{"activation": "clamped_swiglu", "balance_loss": 0.000128, "n_head": 2, "head_dim": 96, "norm_place": "pre", "rope_fraction": 1.0, "attn_scale": 0.102, "parallel_block": false, "optimizer": "muon_variant", "warmup_steps": 200, "decay_shape": "linear", "doc_mask": true, "train_tokens": 581100000}
Below are experts of layer 3 (counted from 0) of a mixture-of-experts language model. Rows are named router (the router's row for the expert) and show model dimensions 0-191. Each number is 50 + 10 x the weight over its row's rms, rounded and kept within 0 to 99.
After each expert's rows: "raises" lists some tokens whose logits its average output raises strongly, later layers aside; "comes after" lists some tokens at least twice as common just before its tokens as in all text. This comes from a sample of Wikipedia text that the model never trained on. Tokens count by the router's weight.

# expert 100
router:42 43 39 38 45 40 37 51 41 41 54 54 65 55 46 64 60 53 49 50 32 41 37 62 69 40 37 61 53 42 29 40 41 42 44 44 50 61 52 44 52 45 45 59 59 65 60 39 33 50 39 47 43 43 48 60 44 46 45 54 51 54 52 54 50 64 62 55 48 43 41 38 48 34 46 42 53 45 36 62 54 36 42 35 41 57 36 59 51 46 41 59 45 55 33 63 57 51 65 32 67 29 48 51 45 61 40 52 43 51 53 64 45 56 47 35 41 40 57 45 44 53 57 50 51 41 46 55 41 21 40 60 64 70 36 47 42 32 65 47 33 72 55 48 63 50 64 40 42 39 29 51 46 43 49 52 46 46 44 28 65 62 60 51 50 41 19 59 51 49 41 46 51 45 48 51 48 67 37 57 50 44 70 52 54 51 52 58 52 67 55 36
raises: " of", " ", ".", ":", " and", ","
comes after: " on", " in", "In", " In", " the", "On"

# expert 118
router:58 51 47 40 47 62 54 41 49 46 39 51 62 40 44 43 49 49 59 58 40 56 49 62 56 40 41 56 49 65 33 45 83 38 42 50 59 45 48 46 52 58 58 53 58 57 62 62 48 61 47 57 70 63 65 49 40 51 52 45 57 44 48 48 35 56 51 64 48 45 51 59 64 34 55 68 51 57 44 67 44 40 30 48 49 67 57 45 38 54 29 59 55 58 61 48 53 63 52 45 54 41 51 36 47 38 40 60 33 34 67 54 31 54 46 65 37 41 58 47 51 52 40 56 62 57 65 52 49 45 48 58 45 46 64 49 49 52 48 38 55 37 45 47 61 59 52 36 60 41 32 75 59 31 52 40 43 48 39 54 65 39 58 40 61 53 26 43 45 59 56 42 55 45 73 28 65 31 58 58 47 41 51 54 42 39 67 51 46 41 35 57
raises: ",", " from", " to", " as", " and"
comes after: "0", "5", "7", "4", "6", "3"

# expert 65
router:53 54 42 57 51 52 61 39 46 55 59 57 55 66 53 56 46 51 69 33 38 64 60 41 52 36 47 35 36 43 46 39 47 45 57 48 41 53 58 27 48 44 60 60 54 39 42 50 49 54 37 44 58 48 42 47 57 51 46 51 60 48 42 52 52 59 65 42 51 49 70 59 52 38 49 50 53 28 58 54 49 39 39 45 59 42 50 55 49 61 36 61 63 56 59 34 24 60 43 52 53 46 61 56 40 61 56 58 49 35 43 60 46 62 35 36 55 57 60 37 61 37 39 33 67 57 33 49 51 51 50 48 34 64 67 58 31 58 35 64 50 43 52 65 51 68 62 49 48 54 58 61 58 32 57 51 65 39 49 57 29 50 57 51 68 35 52 40 59 61 44 76 32 56 34 47 65 50 53 44 55 56 48 55 46 74 48 46 54 35 55 36
raises: "ments", "kin", "ight", "atter", "imes", "ase"
comes after: " B", " C", " P", " G", " A", " K"

# expert 154
router:58 45 37 50 65 62 56 49 34 55 45 46 44 54 47 45 63 63 67 67 39 43 37 46 55 38 67 52 55 44 33 67 62 53 55 46 65 57 33 51 53 39 50 68 49 60 58 48 50 51 51 39 43 63 50 57 47 35 32 66 56 66 68 37 41 55 63 42 39 53 47 46 46 52 53 38 71 62 51 44 48 60 39 66 57 47 45 39 35 51 54 71 61 64 35 34 39 43 67 56 61 66 62 64 70 46 65 39 47 37 47 44 59 43 41 40 38 63 58 72 44 67 60 54 45 63 64 62 56 57 35 50 66 46 49 41 43 56 47 43 48 64 48 43 68 56 44 51 54 42 42 45 37 42 44 46 60 56 57 44 40 51 62 55 59 37 40 55 36 37 57 56 49 50 61 54 34 51 47 55 46 61 55 40 35 49 44 52 40 59 41 61
raises: "-", "====", " Location", "|"
comes after: "\n", ")\n", ".\n", "==\n", " |\n", ".\n\n"

# expert 125
router:53 42 45 52 33 66 54 43 74 34 37 49 55 40 48 45 51 49 64 72 44 68 50 59 35 43 51 50 40 64 50 47 50 51 32 39 43 43 68 48 50 45 56 54 46 63 53 45 57 55 34 48 63 37 61 67 32 44 51 56 45 55 57 67 40 51 58 55 50 49 48 57 37 47 49 60 30 50 49 54 32 41 60 40 69 30 48 61 42 52 36 65 54 38 40 67 50 42 56 57 42 57 43 50 44 39 48 66 43 50 42 51 27 48 48 79 52 54 48 40 44 47 54 38 59 54 49 57 42 55 40 46 50 42 37 62 44 66 59 43 50 32 66 43 31 57 48 55 40 60 42 74 49 61 51 63 35 46 38 46 55 47 56 58 45 50 44 63 65 63 39 52 61 38 46 46 61 41 52 46 50 50 64 50 55 46 65 49 68 40 27 51
raises: "ity", " in", "and"
comes after: "1", "2", "3", "4", "5", "7"

# expert 107
router:58 49 50 43 58 45 52 59 40 40 59 34 41 60 45 43 49 66 59 58 58 33 46 23 59 45 37 59 38 46 65 47 55 74 48 42 59 42 48 46 53 47 48 58 46 64 66 59 64 70 44 30 50 36 64 65 59 39 41 48 58 52 57 61 46 42 53 56 50 46 54 53 65 60 61 59 59 48 72 63 70 35 61 59 60 35 62 47 44 47 47 47 77 49 54 42 49 52 48 40 39 45 51 50 45 39 72 50 56 60 54 52 58 52 44 34 51 43 62 43 56 54 26 47 42 57 60 51 52 61 56 39 30 57 48 53 51 50 35 64 61 53 35 45 36 59 50 54 49 52 32 47 52 50 57 36 67 61 60 59 67 37 72 42 55 46 47 55 49 56 53 53 53 66 56 60 68 52 36 48 54 50 42 39 35 54 48 47 64 41 59 61
raises: "s", "und", "sc", "de", "id"
comes after: " ", " $", "S", "N", "_{", "O"

# expert 6
router:46 54 29 73 58 31 56 52 47 71 53 57 50 59 55 54 51 59 37 54 56 52 46 50 50 38 27 71 36 35 40 65 50 49 53 54 63 52 32 49 46 56 66 70 59 47 40 51 59 63 47 63 42 49 49 43 40 37 61 48 58 64 55 71 48 51 41 50 44 49 32 48 64 53 52 47 53 53 50 54 43 59 42 64 61 38 32 44 59 61 47 37 53 40 42 41 42 55 45 65 41 42 41 46 56 47 54 55 37 54 37 59 55 44 53 49 57 58 59 39 52 65 49 58 44 42 45 40 50 41 57 25 55 38 51 34 55 56 41 42 65 50 47 56 60 55 25 47 53 57 40 41 33 58 57 60 65 49 46 54 46 47 59 65 46 54 37 59 49 29 40 38 51 58 60 66 69 68 53 27 57 39 43 70 45 39 57 36 46 41 54 56
raises: "cl", " of", "-t"
comes after: ".", " and", ".\n\n", " with", " of", " as"

# expert 104
router:74 46 60 46 48 57 38 63 54 39 37 39 40 42 36 60 53 49 61 54 32 39 49 51 52 45 58 56 49 29 54 53 68 41 41 38 58 71 45 57 36 58 35 39 46 50 55 63 58 65 65 37 44 51 49 49 46 45 53 63 53 64 52 55 63 42 51 56 38 39 61 47 66 58 54 43 68 51 39 61 67 48 49 37 69 64 64 64 54 66 50 53 65 49 44 59 63 43 64 54 52 58 46 58 55 60 63 70 55 59 48 65 52 41 37 60 53 45 67 45 59 53 53 39 45 51 58 52 43 46 37 43 41 46 51 49 47 62 39 34 56 39 62 56 29 55 46 39 58 59 53 50 34 34 49 40 43 54 74 56 39 53 61 31 47 36 65 61 42 51 45 55 42 46 59 33 47 42 39 61 58 46 63 35 58 49 40 62 34 50 59 60
raises: "in", "A", "In", "from", "Part"
comes after: " |", " /", " mi", " m", "\"", "7"

# expert 119
router:46 50 42 44 42 49 45 57 36 62 64 39 44 48 47 34 53 55 54 55 66 53 47 68 55 30 51 60 48 38 34 64 71 53 73 50 53 41 64 53 45 31 53 43 36 60 40 46 58 42 57 66 43 64 49 44 58 57 30 43 51 60 41 46 45 47 38 37 39 49 67 56 40 50 50 68 52 49 55 63 50 43 53 34 58 48 30 50 35 45 58 59 38 41 48 50 45 48 70 49 49 53 35 67 41 53 38 62 46 57 47 33 64 43 39 40 42 35 69 45 40 39 51 53 56 60 50 44 59 71 39 59 64 42 43 60 40 43 45 51 55 63 66 53 58 57 40 60 68 58 60 57 47 59 49 56 38 64 67 72 54 52 56 45 55 52 45 54 49 66 67 57 64 43 42 42 41 33 43 70 52 47 43 48 42 58 41 44 40 40 55 66
raises: "|", "et", "ester", "om"
comes after: " |\n", " ", "%", ")", "6", " JPL"

# expert 139
router:42 29 43 35 60 59 78 55 60 47 38 55 53 38 39 54 56 40 66 52 53 53 50 51 45 24 50 40 63 53 49 32 47 33 52 58 60 48 46 47 60 58 37 39 48 64 57 46 19 49 48 72 63 48 44 71 51 59 25 48 54 73 52 61 55 64 63 47 35 66 58 30 51 36 40 63 42 44 49 46 41 51 43 53 62 53 52 58 40 49 43 54 38 49 68 49 57 58 61 43 61 58 51 32 45 47 35 58 47 57 56 41 54 52 53 61 48 40 56 52 38 53 44 64 49 52 47 58 30 46 52 62 50 67 57 45 47 54 54 28 66 55 55 53 59 50 42 49 31 60 40 54 62 29 60 54 56 53 38 62 65 45 53 54 51 47 32 52 55 47 62 46 59 43 49 60 53 61 43 45 39 45 53 65 51 46 46 49 54 36 44 56
raises: "1", "0", "5", "4", "3", "2"
comes after: "1", "2", "3", "4", "0", "5"

# expert 112
router:57 34 51 47 24 65 66 51 65 44 47 42 53 37 35 50 63 66 63 62 55 63 56 46 46 52 62 49 45 55 46 59 52 39 45 48 55 45 48 56 53 59 37 57 62 53 53 29 53 41 46 51 70 42 65 45 49 66 40 42 49 46 62 50 36 62 35 59 65 57 57 47 46 43 44 65 30 47 36 60 45 50 37 47 36 51 66 56 55 57 43 76 52 56 60 53 63 64 51 55 42 69 60 35 37 62 68 38 52 43 53 56 50 39 47 60 42 44 43 44 68 30 48 61 62 34 58 58 51 51 63 62 41 57 64 52 38 62 54 24 47 42 50 60 45 53 46 54 37 51 55 58 63 29 51 39 63 44 55 64 61 32 66 43 63 52 31 54 51 56 62 44 55 45 59 50 52 50 49 44 46 58 63 50 43 50 60 39 40 54 50 57
raises: "s", "n", "d", "m", "e", "ten"
comes after: "9", " ", " L", "8", " C", "6"

# expert 135
router:57 39 47 51 61 40 38 39 50 32 53 40 36 63 43 65 55 47 58 51 56 47 36 39 70 66 37 31 64 42 60 39 36 48 50 48 19 46 58 22 52 49 50 46 50 40 59 49 33 44 52 39 57 46 58 63 54 47 37 44 62 48 30 51 58 62 47 45 33 67 45 47 61 52 38 63 45 51 54 57 41 69 41 63 50 44 50 58 72 34 62 42 53 26 35 60 57 54 53 58 68 53 61 51 30 43 63 60 61 45 53 53 49 62 44 54 51 47 48 50 45 57 44 64 40 47 66 38 39 47 55 38 56 55 46 36 54 54 64 53 55 52 60 63 52 55 62 67 43 49 57 44 54 56 43 39 67 54 59 58 35 54 43 50 53 27 38 50 60 51 28 41 49 37 43 51 50 48 62 47 44 47 49 57 39 66 57 50 37 48 57 46
raises: "worth", "it", "es", "ball"
comes after: " |", " the", "-", " \"", " The", " of"

# expert 99
router:46 55 56 45 49 50 46 42 51 43 39 50 49 64 37 39 51 46 42 45 51 50 59 42 57 52 62 41 53 44 43 63 55 60 43 46 39 52 49 48 60 68 59 30 43 40 58 58 46 32 23 35 48 47 52 54 45 59 55 61 64 38 46 44 67 54 49 54 37 70 60 57 52 57 46 30 39 39 60 58 48 40 42 44 39 57 37 74 53 45 46 49 63 42 42 42 61 44 63 45 67 42 44 50 44 53 52 55 77 48 39 42 37 56 62 51 53 39 62 61 52 59 61 52 58 45 42 57 22 51 46 48 53 49 71 52 35 65 61 48 40 72 54 44 62 79 43 47 45 37 65 50 49 43 54 54 68 51 47 42 32 45 55 40 63 33 47 48 49 51 47 35 52 60 56 57 45 49 50 44 44 55 37 36 40 70 71 46 37 48 52 31
raises: "ain", "oy", "und", "ric", "ent", "ri"
comes after: " in", " the", " of", " de", " In", " to"

# expert 59
router:38 49 68 33 46 41 65 47 66 45 42 34 53 65 32 48 55 45 65 36 62 46 40 43 56 51 45 38 65 55 56 42 34 59 52 52 57 32 30 49 51 38 42 37 43 53 56 46 37 36 39 50 53 43 38 50 53 40 57 44 56 33 42 41 45 44 43 68 44 69 47 31 35 59 33 57 46 43 65 49 59 60 55 60 51 51 38 44 54 50 70 66 76 41 46 40 51 58 50 42 57 39 43 72 40 45 71 63 60 55 57 55 42 41 59 30 64 48 56 61 43 51 48 53 64 55 52 41 49 53 63 48 50 62 44 42 68 50 36 44 47 49 47 49 59 59 57 70 40 38 65 54 50 52 37 49 62 49 37 63 62 52 49 42 54 28 62 49 39 47 42 51 55 48 42 66 57 44 58 43 59 42 46 53 45 70 56 41 53 47 36 52
raises: "rest", "ities", "iger", "und", "ial", "ity"
comes after: " \"", "-", "/", " (", " Te", ":"

# expert 86
router:48 45 44 45 31 75 42 56 56 50 52 45 47 67 61 56 53 58 42 56 65 50 43 60 74 55 58 29 57 49 38 47 39 48 48 38 55 74 54 42 28 50 43 55 43 64 60 41 59 53 38 62 45 56 48 44 33 64 42 55 41 51 46 59 52 40 34 56 53 46 63 62 64 55 56 64 44 32 34 54 49 45 45 33 43 53 36 60 44 58 51 63 58 39 43 42 27 58 48 59 46 40 45 34 43 50 55 51 61 55 50 40 46 47 33 43 52 51 64 46 44 43 63 58 59 49 55 56 56 58 44 43 47 51 38 53 30 47 60 49 60 39 64 43 38 50 43 49 50 38 59 76 33 48 40 44 48 52 41 74 40 40 45 30 64 48 33 49 58 58 38 50 47 50 68 54 57 74 60 51 41 55 49 55 58 42 43 69 42 49 35 58
raises: "ised", "er", "y", " by", "at", " "
comes after: " |", " ", "-", " No", " L", " P"

# expert 76
router:48 36 43 45 31 48 43 73 64 42 46 32 52 48 53 52 58 41 77 68 45 54 49 52 55 55 54 40 72 62 27 37 57 48 31 36 61 53 65 50 57 48 46 53 38 61 45 55 34 62 33 51 55 61 56 53 51 43 62 47 56 53 41 54 31 54 61 53 39 38 60 32 43 44 45 43 50 49 57 59 69 53 56 37 62 47 50 51 56 54 54 51 56 59 43 40 65 58 32 58 44 50 45 61 68 42 30 56 50 39 36 33 44 44 32 45 51 43 40 51 50 63 53 55 60 50 57 41 47 41 53 54 31 39 63 42 70 67 48 29 58 43 54 51 34 43 32 44 45 72 42 65 50 37 59 49 34 59 55 59 57 49 56 39 54 43 45 56 46 58 52 46 39 49 41 58 68 41 49 35 48 45 64 49 48 46 42 49 62 47 52 60
raises: "ever", " their", " the", " them"
comes after: " |", " ", "–", "1", " (", "3"

# expert 134
router:47 58 42 57 51 36 45 39 47 36 53 61 47 53 37 67 41 63 48 53 59 54 46 36 45 52 63 49 47 35 54 53 38 54 25 43 53 60 31 44 60 48 43 59 43 56 59 37 61 58 39 35 44 44 64 51 41 63 54 68 55 50 55 62 57 52 59 41 44 51 51 36 42 56 44 51 43 41 36 43 47 56 47 53 20 40 52 57 59 52 55 56 38 41 57 49 41 66 57 69 51 31 41 61 40 58 61 52 37 39 60 62 51 52 42 40 56 63 20 43 51 60 40 44 45 44 49 47 52 37 43 49 51 57 33 59 44 48 58 54 57 64 43 46 52 55 45 53 31 30 67 35 55 53 30 64 46 52 54 42 60 71 69 49 49 42 42 67 62 60 39 38 41 52 39 47 48 47 51 53 56 64 65 56 46 42 49 81 66 56 41 48
raises: "ject", "iter", "duct", "ference", "ef", "ev"
comes after: " ", "1", " (", "2", " December", " June"

# expert 54
router:42 66 47 57 43 50 55 44 36 38 48 65 57 18 65 61 51 50 38 38 41 45 43 49 43 42 67 39 55 46 42 35 60 61 46 31 63 62 64 26 34 53 50 49 64 40 48 51 52 39 45 56 52 46 61 42 70 47 35 41 51 55 58 37 59 57 50 49 35 47 38 44 47 60 57 46 46 40 46 50 46 58 54 55 70 56 53 58 57 28 49 53 50 39 36 58 44 60 55 44 49 42 51 54 56 57 32 39 35 50 43 48 47 47 36 60 42 45 49 37 46 73 56 47 55 51 55 56 40 30 55 53 37 49 40 50 36 54 60 69 52 44 43 46 40 28 59 38 52 42 42 44 50 44 69 51 36 51 45 49 50 35 26 44 61 60 35 56 41 30 63 35 44 35 46 59 33 50 43 49 53 46 58 62 54 57 59 55 39 58 68 36
raises: " the", " in", " "
comes after: " to", " was", " he", " had", " and", " were"

# expert 90
router:49 25 66 45 52 49 62 40 47 46 38 40 45 67 34 49 61 44 50 41 39 64 45 48 60 47 39 32 69 54 47 48 59 54 66 53 52 43 40 47 53 59 52 43 70 44 47 39 49 46 40 73 36 64 47 32 47 33 58 36 56 65 43 55 50 37 46 36 36 43 52 39 46 44 54 61 61 49 55 50 57 58 31 51 66 41 34 65 39 52 49 61 58 31 48 58 44 29 61 54 56 42 45 68 54 31 59 56 33 44 60 35 60 45 55 43 53 54 63 50 43 65 36 57 60 63 64 44 38 59 66 47 56 59 40 54 48 58 36 49 46 45 52 57 53 47 62 56 47 54 60 47 52 29 44 53 63 34 69 32 54 68 56 57 57 39 47 52 35 58 49 49 35 45 49 47 60 37 64 42 59 69 47 59 38 55 50 51 54 53 56 55
raises: "ren", "all", "art", "is", "ss", "iss"
comes after: " \"", " (", " un", " Un", "-", " '"

# expert 72
router:43 65 57 45 43 47 48 39 37 61 51 62 57 46 50 53 42 45 75 54 58 43 72 42 55 72 61 47 46 56 30 42 44 64 59 53 31 33 59 54 59 51 54 58 48 51 58 59 31 60 61 36 62 40 34 44 43 47 45 47 38 31 36 44 39 46 42 49 73 63 65 72 54 44 48 58 36 44 42 52 49 29 51 48 46 54 59 54 36 51 66 41 52 57 46 45 46 49 39 46 62 47 62 58 45 51 43 57 53 48 53 61 33 73 43 33 64 41 56 42 50 24 57 49 53 54 54 54 40 40 45 49 40 43 57 48 47 41 42 60 34 46 44 69 61 51 59 48 53 58 36 59 43 48 51 55 43 62 52 49 44 37 47 49 61 48 51 38 60 48 40 56 70 55 33 49 64 38 65 46 40 37 34 41 59 62 49 61 59 61 31 52
raises: "inda", "anda", "down", "atter", "Gls", "ams"
comes after: " S", " K", " H", " D", " Z", " W"

# expert 152
router:28 45 54 53 54 53 50 60 46 35 49 49 40 37 36 52 61 57 44 47 68 39 40 40 65 46 37 51 40 26 46 76 41 56 56 61 62 73 41 51 57 72 57 50 63 52 49 43 54 37 49 53 52 54 50 23 52 36 38 29 61 57 50 50 62 32 41 39 43 51 52 43 55 68 57 46 65 52 52 48 48 50 54 58 46 54 64 62 40 50 49 45 47 50 52 49 54 30 66 43 57 40 35 66 48 46 52 44 40 41 58 44 41 67 51 43 39 64 45 48 45 61 49 47 49 47 54 37 36 48 42 50 63 43 33 41 63 34 49 57 45 56 58 39 57 41 49 64 58 45 39 64 77 62 60 49 65 54 59 38 44 60 43 30 54 54 52 47 47 45 62 42 54 37 56 32 32 48 54 52 54 49 39 62 44 55 33 60 66 45 56 44
raises: " ", ":", ".", "\n"
comes after: " that", ".", ",", " it", " which", " said"

# expert 132
router:41 39 47 35 42 52 35 46 37 52 36 47 25 57 36 40 56 61 41 65 48 60 52 52 58 63 57 50 61 56 56 45 59 40 56 65 39 35 61 52 62 39 34 48 63 60 31 53 53 46 49 51 33 36 51 62 62 62 51 46 54 44 48 54 33 51 52 56 52 39 44 41 47 50 46 54 46 47 50 50 57 49 52 36 46 57 34 45 55 45 70 56 55 50 55 54 51 51 40 65 84 51 51 37 59 62 48 50 54 51 44 62 57 53 50 53 43 58 42 62 45 54 39 52 41 52 62 53 68 38 44 57 39 54 67 41 51 75 66 57 38 56 36 38 41 63 47 63 34 53 59 54 54 44 51 58 40 42 47 57 42 49 54 54 47 40 35 44 55 74 48 62 55 43 37 19 73 42 55 55 64 58 46 39 29 38 62 61 43 63 57 63
raises: "ine", "be", "bit", "ise", "anes", "oper"
comes after: " |", " the", "-", ",", ":", " of"

# expert 92
router:21 45 45 54 72 48 54 44 42 61 52 48 50 49 54 67 42 41 64 37 49 75 43 55 41 51 53 59 44 54 50 37 36 51 49 34 59 37 61 45 56 49 63 57 45 71 48 47 43 62 31 59 78 49 59 28 47 47 47 47 44 58 49 63 42 60 47 44 42 24 46 51 56 36 61 39 55 36 50 48 53 50 45 35 48 34 63 58 41 40 46 52 46 59 59 37 46 60 59 51 41 45 48 45 52 35 49 54 55 42 45 63 42 50 42 51 54 51 41 43 56 49 40 66 55 52 43 43 41 45 37 40 42 56 43 66 39 63 64 55 62 59 57 53 52 44 60 64 44 43 63 65 42 45 58 70 45 32 59 51 64 51 60 53 43 61 34 60 53 43 54 45 39 53 48 30 55 50 75 56 60 61 58 57 53 57 29 22 47 46 43 55
raises: "ures", "oth", "arn", "shire", "*", "ur"
comes after: "2", "1", "0", "–", " ", "9"

# expert 42
router:49 40 42 59 56 34 48 38 49 42 52 47 54 46 36 39 34 71 57 49 42 34 43 62 50 53 40 36 63 56 50 45 42 58 42 38 57 39 52 56 62 64 45 50 44 62 47 51 53 30 41 62 35 57 55 53 61 35 51 49 37 73 47 47 64 53 34 60 37 51 44 32 46 50 45 53 49 50 43 55 32 36 52 54 49 67 68 58 59 68 52 48 33 40 31 50 36 57 46 65 40 59 37 54 47 52 65 59 46 54 58 69 58 38 39 40 34 49 63 52 39 47 30 36 48 68 50 31 56 42 63 46 33 57 65 54 58 63 45 52 46 57 57 44 55 52 39 40 70 47 62 54 40 45 37 48 37 59 61 59 39 67 57 50 57 44 45 55 54 62 58 31 62 32 66 62 55 53 47 41 58 46 51 39 49 42 48 47 53 47 30 53
raises: "2", "3", "1", "4", "5", "6"
comes after: " |", "|", ":", " in", ";", " /"

# expert 66
router:50 31 53 48 64 46 30 33 44 55 62 54 59 58 68 63 60 53 46 58 52 39 43 54 57 38 43 59 46 64 53 41 61 54 53 64 41 50 62 57 68 58 54 39 47 38 55 52 68 55 58 58 62 58 34 59 61 53 45 56 53 46 45 40 52 35 50 46 49 40 34 41 51 67 64 43 49 41 36 49 55 54 48 56 34 62 62 41 69 40 52 70 42 57 45 66 50 51 33 51 68 36 63 41 44 48 51 43 64 41 50 49 45 64 67 57 63 58 52 50 47 67 58 55 50 32 68 52 61 37 57 72 57 48 54 46 42 49 49 49 61 61 62 59 40 53 52 31 53 41 54 44 63 52 43 45 45 59 57 70 45 53 60 43 43 52 55 72 41 53 58 49 47 34 51 51 64 46 41 58 65 40 42 57 41 62 76 55 44 54 73 35
raises: "-p", "c", "ter", "d", "m", "-d"
comes after: " a", " the", " in", " and", " of", "'s"

# expert 146
router:60 38 60 64 56 44 42 50 47 54 49 52 36 45 42 42 52 44 39 60 56 51 44 41 61 68 56 46 53 65 55 40 44 43 67 59 32 44 63 63 57 38 32 48 58 59 55 40 42 61 48 66 55 37 37 47 39 46 42 35 52 32 53 55 35 51 57 71 39 55 33 55 55 48 40 45 46 32 47 58 50 54 44 34 63 50 53 60 64 67 54 45 53 44 40 55 47 61 58 62 60 47 63 47 55 58 51 47 64 45 48 69 43 42 55 49 45 56 50 53 44 35 45 43 39 55 55 46 64 26 49 58 35 38 56 34 70 63 60 51 45 63 44 57 41 51 56 77 57 70 53 53 38 44 62 45 44 54 22 41 43 37 41 45 53 25 48 32 46 75 44 52 59 53 51 50 59 37 64 48 56 53 53 55 40 39 50 43 52 57 66 52
raises: "most", "ial", "met", "one"
comes after: " |", "-", ",", ":", "|", ";"

# expert 130
router:69 34 51 46 70 61 62 62 60 41 36 32 37 57 46 37 55 44 57 55 58 37 50 45 53 50 43 42 48 56 61 64 51 54 57 50 50 44 52 64 40 51 43 40 58 69 57 64 62 57 61 51 48 44 44 63 47 58 42 45 56 48 55 71 50 67 67 62 59 49 59 52 63 64 58 63 52 50 53 57 46 41 56 58 58 61 36 36 50 40 30 66 73 45 56 48 47 41 52 32 48 40 40 53 44 45 75 59 43 50 44 37 55 54 49 43 55 49 61 42 55 52 51 59 46 37 51 36 48 70 57 48 38 44 54 63 48 60 34 44 58 53 41 41 28 33 31 61 50 50 36 60 54 52 57 26 51 43 60 55 50 38 61 44 46 47 47 43 53 46 50 36 61 39 72 39 83 62 58 45 58 59 49 46 46 60 54 48 60 45 60 62
raises: "it", " (", "oper", "ep", "op", "el"
comes after: ".", " a", " $", "5", "-", "$"

# expert 137
router:33 52 55 44 33 59 50 46 48 45 60 59 34 44 40 60 62 49 45 43 64 49 40 27 53 43 23 47 51 48 50 40 48 41 50 61 50 73 43 58 37 69 32 50 46 35 54 51 47 58 62 46 46 58 51 45 42 43 63 37 53 53 50 48 47 67 52 48 70 67 61 47 50 42 50 31 47 33 45 37 46 58 43 49 51 48 41 55 58 80 64 58 50 59 37 28 75 53 65 31 54 55 42 36 45 57 67 55 42 57 53 61 47 56 46 41 52 54 46 59 40 53 42 41 37 36 45 34 43 64 44 56 50 53 50 59 49 56 44 53 48 38 48 46 69 60 49 65 37 66 50 54 58 54 52 46 58 32 59 34 41 61 67 58 50 46 53 61 48 44 52 35 48 47 46 50 49 41 39 62 42 46 46 69 38 53 47 51 28 58 33 57
raises: "ter", " more", "ctor", "ced", "ning", " another"
comes after: ",", " and", " but", " or", " well", " as"

# expert 46
router:45 56 60 56 56 67 48 46 60 56 54 34 45 55 48 38 46 41 44 58 55 47 45 51 58 47 57 65 54 44 39 39 65 53 52 50 36 42 55 55 36 43 38 53 44 61 39 60 61 60 46 46 50 47 37 59 44 50 70 57 38 43 45 43 37 46 34 74 55 48 52 40 52 52 31 67 29 54 56 61 55 44 45 37 47 62 40 51 46 64 39 58 61 47 40 57 36 68 47 61 55 29 49 75 43 64 68 50 68 46 50 54 53 52 59 48 47 49 57 45 49 32 75 41 44 45 45 60 65 69 63 50 41 42 51 50 63 56 58 53 57 60 52 52 35 66 54 42 60 48 73 43 59 50 48 62 47 36 44 61 42 40 42 51 65 45 50 40 39 62 29 62 54 62 42 60 68 58 66 59 56 47 53 52 56 73 58 50 29 62 55 43
raises: "ed", "ist", "izer"
comes after: "-", ":", " |", "\n\n", "|", "="

# expert 77
router:63 45 59 41 66 58 51 65 67 29 55 44 37 52 49 47 45 39 78 68 58 37 52 69 53 62 56 50 55 60 33 45 75 57 61 40 36 47 41 70 31 43 56 38 56 42 51 57 53 48 60 54 40 53 61 51 59 41 60 45 57 72 61 54 58 50 27 52 61 41 50 61 63 46 42 57 46 47 45 37 51 43 52 36 44 43 59 53 46 56 58 63 65 55 45 64 40 49 50 68 46 63 58 30 52 64 46 58 45 51 49 55 52 54 46 46 62 43 57 56 62 34 49 39 44 56 51 50 45 66 72 57 43 54 58 45 69 56 55 31 49 58 48 45 29 59 44 60 43 58 65 52 43 41 64 60 60 44 51 57 26 51 40 44 42 51 65 49 40 43 56 46 63 52 55 47 69 56 67 59 47 54 39 57 59 45 44 53 53 35 54 49
raises: "my", "worth", "n", " mentioned", "part"
comes after: ".", ",", " |", ".\n\n", "\n\n", " is"